Below are experts of layer 2 (counted from 0) of a mixture-of-experts language model. Rows are named router (the router's row for the expert), down (a neuron's output weights, with its number) and show model dimensions 0-95. Each number is 128 + 24 x the weight over its row's rms, rounded and kept within 0 to 255.
Before each expert's rows: a language model's description of what the expert responds to. This comes from a sample of Wikipedia text that the model never trained on.

# expert 32
Past-tense or common verbs after a subject, especially speech and reporting verbs like said, announced, found, called, reported, appeared.
router [131 111 152 123 156 136 125 129  91 125 173 163  76 163 117 126  80 136 136 135 165 140 182 125 107 141 118 163 135 136 125 114 124 150 106 109 129 149  94 133 132 173 149  86 126 124  94 163 153 153 101 157 111 109  79 127 172  89 119 129 162  82 111 131 114  95 145 136 127 107 137 100 115  98 119 150 154 147 115 142 121 105 133 137 126 150  96 118 111 154  99 135  83 109 125 150]
down0 [127 116 171 139 125 122 156 119 111 104 130 146 136 129 130 125 156 107 145 141 142 143  89 132 120 138 104 177 123 100  94 143 139  93 121 146 163 128 102 110 104 129 134 118 148  95 124 117 128  82 133 147 151 184 158 129 134 130 144 147 160 156 149 116 116 113 143 141 139 114 127 127 161 114 113 118 106 136  86 159 158 156 150 163  85 105 173 100 147 201 150 190 121 130 158 124]

# expert 61
Commas ending a clause or introductory phrase in running prose, before and, but, which or he, as in "In October," "houses,".
router [185 127 165 111 151 128 139 144 149  78 124 123 121  76 108 134 108 102 120 156 153 109 148 136 118 106 133 157 129 135 129 164 139 179 118  63 142 137 106 102 111 146 158 127 159 144 168 115 134 135 146 144 187 112 111 128 142 106  92 144 119 114 122 127 134 157 141 150 135 140 132 139 114 129  94 131 118 130 110 132 127 145 131 136 142 143  96  97 136 130  47 153  81 145 107 146]
down0 [121 119 103 103  80 115 151 128 129 122  99 131 145 160 105 129 135 152 124 147 159 107  78 110 147 101 124 156 127  98 111 159 148 131 133 131 130 131 130 136 133 127 141 182 146  87  99  73 161  70 163 123 155 160 128 122 135 136 160 142 131 145 116 126 168 138  83 145 116 120 131 156  79 186 137 116 121 139 147 138 103 160 124 123  89 116  99 162 148 136 104 154 118 148 157 120]

# expert 35
Single capital letters beginning a word or acronym, often after heading marks or quotes, as in S of Solo, N in coordinates, LLS, C3I.
router [116 118 138 112 191 123 111 151 122 102 164 118 135 103  62 161 116 149 109 140 185 148 136 127 164 141  98 125 102 116  72 153 169 114 112 132 130 139 111 152 140 158 106 123 165 148 129 114 144 171 137 156 126 148 117 114 132 128 104 145 113 161  96  83 130 127 128 136 116 162 154 130 146  90 101 141 138 168 116 136 125 128 132 132  96 115 128  80  79 121  98 142 148 112 125 137]
down0 [138 141 102 131 165 175 115 141 140 135 132 188 150 127 100 144 132 118 103 135 140 117 121 107  91  91 131 116 140 119 168 103 176 158 131  94 109 137 166 133  97 148 129 137 172 112 150 102 139 127 135 131 138 185 109 136 103 132 118 102 125 150 137 122 130 160  95 122 101 132 152 113 117  90 118 106  89 136 131 157 136 166 113 167 144 173 147 109 165 128  67  99 128 131 138 155]

# expert 38
Prepositions and verb particles following verbs or comparatives, such as on, out, up, over, than, between, as in racked up, worked on.
router [107 104 180 103 128 143 154 158  99 131 127 135  98  50 113 146 113 108 131 123 164 108 114 155 171 152 163 151 114 122 125 117 151 149 103 120 154 135  95 128 130 157 131  91 129 103 154 172 126 145 105 124 162 120 119 137 131 108 136 123 154 107 143 132 118 111 139 164 110 117 126 113 103  93 110 141  95 179 118 120 128 144 153  75  91 131 108 105 111 155 137  96  87 145  98 143]
down0 [137 142 146 138 163 167 148 151  95 116 144 149 120 168 121  78 102 148 142 145 121 127 127 121 158 104 122 123 105 100 135 119 109 209 113 142 125 143 108 130 122 129 139 132 148  92 119 122 123 136  99 115 149 134 124 133  73 146 114  90 121 158 152 114 170 153 157 110  69 123 118 117 116 153 176 130 154 138 174 109 133 142 147 127  98 144 162 122 127 107  87 102 154 132 170 124]

# expert 48
Ordinal endings and words after numbers, like th, nd, rd in 17th century, 33rd Street, plus first, second, third.
router [113 136 159 128 146 158  99 110 135 111 158 130 112 162 139 138 121  83 128 138 150 109 143 148 121 136 113 161 108  92 123 170 152 153 123 136 147 145 117 123 121 144 127 104 161 146 145 110 157 142 117 177 173 103 159 131 133  85 106 173 138 139 125 110 141 115 158 176 107 135 122 151  86 131  92 146 146 140  95 121 120 110 153 149 116 132 163 108 125  66 139 174 125  75  92 142]
down0 [152 158  75 148 144 173 162 128 125 134 104 133 124 109 209  95 137 138 132 101 128 145 118 131 103 148 121 156 144 110 114 157  99 134 136 111 145 104 107 138 135 146 130 143 171 104 135 124 101 128  99 114 126 136 122 121 125 147 112 151  92 142 123 108  60 132 111 119 131 128 132 156 151  85 107 176 124 127 125 131 106 135 126 186 106 116 175 143 146 102 159 163 152 146  96 125]

# expert 50
Single capital letters, often vowels, starting names, acronyms, or initials: I in Idol, O in Ouranosaurus, N in coordinates, O. W.
router [163 112 151 119 162 143 116 160 138 145 166 119  86 120 121 149  87 125 145 115 168  98 147 138 113 149  96 150 109 145  80 142 145 138  89  96 152 124 136 112 103 137 116  79 119 119 141 110 131 126 112 116  84 137 124 114 119 115 118 157 104 137 134  98  89 151 134 134 139 172 163 110  78 107 100 142 127 181 130 119 162 145 158 104 118 104  99  90 105 117 110 115 150 132  79 147]
down0 [116 158 118 131 103 136 156 162  90 182 121 176 123 106 140 116 117 166 167  93 153 111 153 121 119 102 134 133 143 149 111 118 111 140 124 142 139 135 134 150 132 102 158 119 130 112 118  94  97  91 110 109 139 102 166 108 113 116 145 154 123 126  78 147 149 107 129 144 140 115 108 128 120  75 101 129 171 108  71 122 113 146  98 124 124 133  93 170 102 141 106 165 145  99 176 136]

# expert 23
Section heading markers (==, ===, ====), "See also", and infobox bullets and labels such as Total, Family, Population, Website.
router [129  99 157 128 129 111 138 122 162 108 135 140 123 129 125 120 120  96 147 161 164 134 177 179 104 121  89 145 127 132  81 119 148 113 133 112 140 165 132 123 177 151 148 110 166 136 151 146 123 181  68 121 149 140 149 113 129  69 129 161 173 129 106 153 117 127 143 128 134 127 130 132  89 130 116 146 139 169  85 102 153 128 149  97 100 105 112 119 128 100  81 113 122 132 113 128]
down0 [191 119  93 141 127 111 114 158 121 101 124 155 144 133 110 100 159 138 116  64 135 137 124  92 109  98 132 127 129  92 161 137 118 158  88 171 137 132 149 153  94 191 113 119 138 149 114  90 135 128 165 154 137 149 167  89 123 146 116 127 114 117 142 124 154 121 123 136  64 143 128 100 160 124  95 164 104 114 141  78 149 116 153 129 132 128 110 131 121 125 135 108 133 140 135 113]

# expert 10
Word-final or inner pieces er, or, ur, ie, mer, per, as in chancellor, container, Solicitor, suffering, surnames like Hanauer.
router [169 102 147 137 130 110 159  86 126 129 152 140 101 147 134 140  91 155 140 134 117 130 117 166 143 115 113 145 135 128 139 163 143 133 126  62 187 142 138  92 140 149 136 123 119 134 128 155 148 146  95 113  90  99  99 120 193 126 122 152 140 103  94  97 151 154 145 145  88 140 140  91 147  89  99 148 114 151 139 157 159 103 155  72 128 111 134 119 113 115 119 114 114 122 119 143]
down0 [118 120 103 108 140 129  95 137 122 104 219 146 140 116  91 115 135  93 132 112 140 155  97 147 132 133 118 162 139 134  97 126 127 155 112 123 104 111 135 131 116 141 142 163 122 169 111 126 173 151 153 132 123 136 150 100 145  89 172 114 143 156 124 149 108 144 127 129  77 104 176 107  71 115  99 118 125 160  90 112 181 112 147 157 126 153 129 130 151 122 116 104 131 139 132 137]

# expert 9
Final word pieces, mostly a lone e or endings like ne, ine, ie, in names and foreign words, e.g. Carol-e, Sunsh-ine, employ-e-es.
router [118 126 127 101 139 136 125 113 123 145 113 137  90 104 102 185  87 133 157 106 156 155 140 140 151 143 153 153  82 170 119 196 161 137 147  91 146 139 133 134 163 130 138  68 181 128 179 158 140 180 125 151 111 129 138 104 141 103 115 141 159 126 148  99 135 119 149 139 114 138 159 143 133 115 106 147 125 111 134 145 125 131 133 107 125  99 144 123 119  96  93 110  97 143 110 136]
down0 [119 118 110 145 158 122 159 157 143 146 106 126  90 168 106 127 168 135 124 134 176 110 118 141 110 158 113 126 143 166 123 129 111 120 151 134 129 114 127 172 146  97 115 142 122 124 136 138  93 130  99  85 115 137 152 138 192 138 121 153 122 128 128 161 108 141  75 121 117 129 120 157 106 112 135  79 130 143 124 159 114 131 155 153 122 106 135 155 168 178 161 105  66 109  83 139]

# expert 54
Newline tokens ending a line, especially after article subtitles like Genus of flowering plants, list items and sentences.
router [145 110 142 115 172 148 140 151 132 136 131 192 125 132 105 143 113 124  70 137 136 108 129 139 156 127 128 136 168 111 127 164 153 189 103  90 142 130 122 111 136 121 149 102 139 139  94 145 153 114 131 173 153 110  76 104 112 163  91 129 119 158  98 109  93 142 151 133 136 170 118 152 137 121  98 165 112 142 125 144 132 115 155 127 127 104 114  73 135 126 116 146  83 109 102 142]
down0 [ 52 105 143  66 144 135  88 151 127  83 106 101  76 152 101 102 108  94 128 136 124 105  99 148 163 133 109  97 141 175 111  97 119 154 126 126 118  88 153 129 131 145 127 130 112 114 168 146 128 168 135 130 125 107 106 137 152 123 144 125 130 105 117 118 133 142  94 114  90 132 102 108 138 151 140 127 154 127 108 149 112 123 137 129 141 123 137 100 181 132 120 146 170 147 120 166]

# expert 5
The digit 1 opening a multi-digit number, mostly years and dates (1956, 1960s, COVID-19), plus scores and table figures.
router [142 121 122 139 164 137 125 111 116  93 109 129  72 121  94 157 112  76 112 144 169 143 156 123 124  84  84 127 129 145 125 133 170 162 131 105 132 161 116 106 124 161 136 100 120 166 108 128 163 111 116 138 137 120 128  67 124 119 116 159 129 101 122 122 128 157 150 164 103 146 138 151 120 135  69 141 129 174 119 160 164 109 118 131 107 123 125  95 100  96  85 117 125 149 143 144]
down0 [186 147 129 131 131  97 144 115  89 130 118 173 130 123 139 102 102 120 160 104 103 128 140 143 133 142 123 136 124 109 128 147  86 122 136 141 130 159 110 142 135 141 114 120 134 121 144 122 130 150 146 132 104 137  80  80 147 115  92 124 131 129 156 123 100  68 102 184 120  90 113 173 133 131 108 163 178 135 140 113 166 141 141 158 145 110 123 143 137 125 128 175  88 144 100 184]

# expert 45
Pipe separators between table cells after a name or entry, in sports results, election and transfer tables, e.g. Detroit | 57.
router [169 118 156  93 130 146  66 158 123  98 117 147 100 111 118 121 123  87  92 159 141 116 140 162 182 127 115 130 136 138 111 121 133 164 110 132 156 137 116 103 135 164 131 123 154 126 136 171 118 141 115 172 173  63 119  68 119 135 117 139 148 126 147 134  84 164 141 120 129 158 120 139 119  98 129 162 138 124  89 159 120 115 126 131 104 110 123 103 117 131  85 133 138 103 128 142]
down0 [124 136  93 136 119 157 150  99 160  82 138 131 117 116 161 157  96 115 125 118 142  59 143 198  73 121 164 121 157 112 138  97 166 137 153  91 158 115  87 147 116 127 140 159 106 131 103 108 128 131 103 125  95 120 115 106  84 136 105  69 134 151 123 150 124 118 103 133 141 118 123 138 110 145 126 110  86 126 124 124 130 140 128 134 137 139 139 121 154 102 162  97 133 150 157 131]

# expert 55
Single capital letters starting a split name or word, such as S in Sox and Stonington, B in Brydges, and table abbreviations.
router [146  48 180 126 179 141 137 162 133 134 122 101 113 111 117 152 119 123 130 142 114 139 107 130 115 125 112 138 121  87 123 128 124 160 131 128 129 136 106 113 126 175 134 125 129 149 130 102 120 150 152 131 121 127 110  93 102 158 117 156 147 157 140 124 106 158 131 119 125 141 168 106 161 105 103 175 128 184 113 116 166 139 144 134 103 116 152  70 132 104 132 135 135 135  54 150]
down0 [137 132  85 123 135 129  82 119 138 135 150 121  93 128 130  98 111 111 119 155 110 128 135 146 160  91 119 171 133 142 106 149 151  89  88  88 135 130 138 191 166 156 119 174 111 146 148 143 114 113 142 148 126 114 157 130 139 108 124 133  80 110  90 129 107  84 157 139 110  83 150 130 140 140 137 131  85 114 167 137 131  99 125 168 146 109 107 114  93 123 105 153 116 147 173 129]

# expert 34
Direction and place words opening proper names, like New, United, South, North, San, West, before York, States, Africa, Kingdom.
router [146 114 142 116 146 153 166 128 131 110 133 142 108  92 123 134  92 133 132 170 146 130 161 159 154 101  97 145 164 134 115 135 128 168  85 108 166 167 132 118 139 119 138 127 138 102  94 143 148 157 144 129 150  99 106 139 127 113 144 193 134 153 123  95 106 105 143 118 112 150 163 142 147 103 134 153 133 154  65  86 119  99 122 144  93 150 136 102 117  72  99 145 135 148 101 125]
down0 [112  81  70 143 139 170 153 105 120 110 166 125 169 141 108 120 112 153 141 146 151 146  93 156 131 113 130 127 135 141 109 155 137  99 127 102 123 166 121 170 114 137 113 126 168 109 106 115 131 120 148 115  95 115 141 122 130  93 153 133 160 158 127 123 135  93 114  79  61 153 139 145 125 116 117 137 153 137  96 129  60  91 104 140 140 138 145 146 141 152 133 111  85 135 142 131]

# expert 1
The digit 1 inside multi-digit numbers such as years, page ranges, table figures and dates, as in 201(1), 51(1)–557, 1(1) June.
router [118 125 141 131 178 158 163  84 130 129 158 120  99 122 102 178 131 110 120 142 186 159 147 128 102 112 118 131 132 163 120 162 187 136 124 122 144 125 122 106 128 114 120  71 120 173 133 142 173 132 108 159 151  78 110 129 150 139 132 147 119 120 132 107 143 150 172 134 129 146 152 131 143 146 115 126 108 184 115 137 142 120 122 125 129 130 120 106  88 107  64 120 118 104 134 119]
down0 [112 117 134 105 112  75 121 145 160 105 175 134 148 138 184 127 122 121 105 107 115 138 123 199 132 186 184 133 128  80 112 108 114 140 114 129 156 134 112 169 114 122 126 107 124 134 178 127 145 121  87 174 131 123  88 115 110 143 135 161 169 113 131 140 129 126 136 127 115 112 103 118 105 157 152 141 103 150  81 133 144 150 111 125 125 111 121 118 108  93 110 141 110 154 140 119]

# expert 8
Final word-piece suffixes completing a word, such as -ment, -ance, -ation, -ence; also endings of taxon names and foreign place names.
router [159 103 126  93 143 137 146 151 137  84 106 169  78 120 104 157 111 115 116 145 129 142 104 160 176 141 150 150 116 105 116 137 173 128 104  99 171 122 125 107 129 117 112 115 135 133 111 213 169 168 125 163 140 115 126  95 159 105 131 127 131 128 122 130 122 129 149 125 114 160 128  99  66 137  98 143 138 115 128 114 155 131 136 104 134 124  78 141 134  99 120 131 114 126  93 145]
down0 [143 132 178 132 132 135  68 171 152  99 149 136 131 138 101 143 163 160 123 137 128 130 203 106 131 126 130 135 124 138 141 122 181 140  97 124  84  95 103 129 143 142 150 144 139 128 100 151  85 105 111 131 188 134 147 110 124 157 135  90 115 145 132 106 123 117 126 120 108 112 138 165 128  84 121 130 106  82 155 126 150 134 110 150 111 127 151 145 146 131 129 124  81  85 130 133]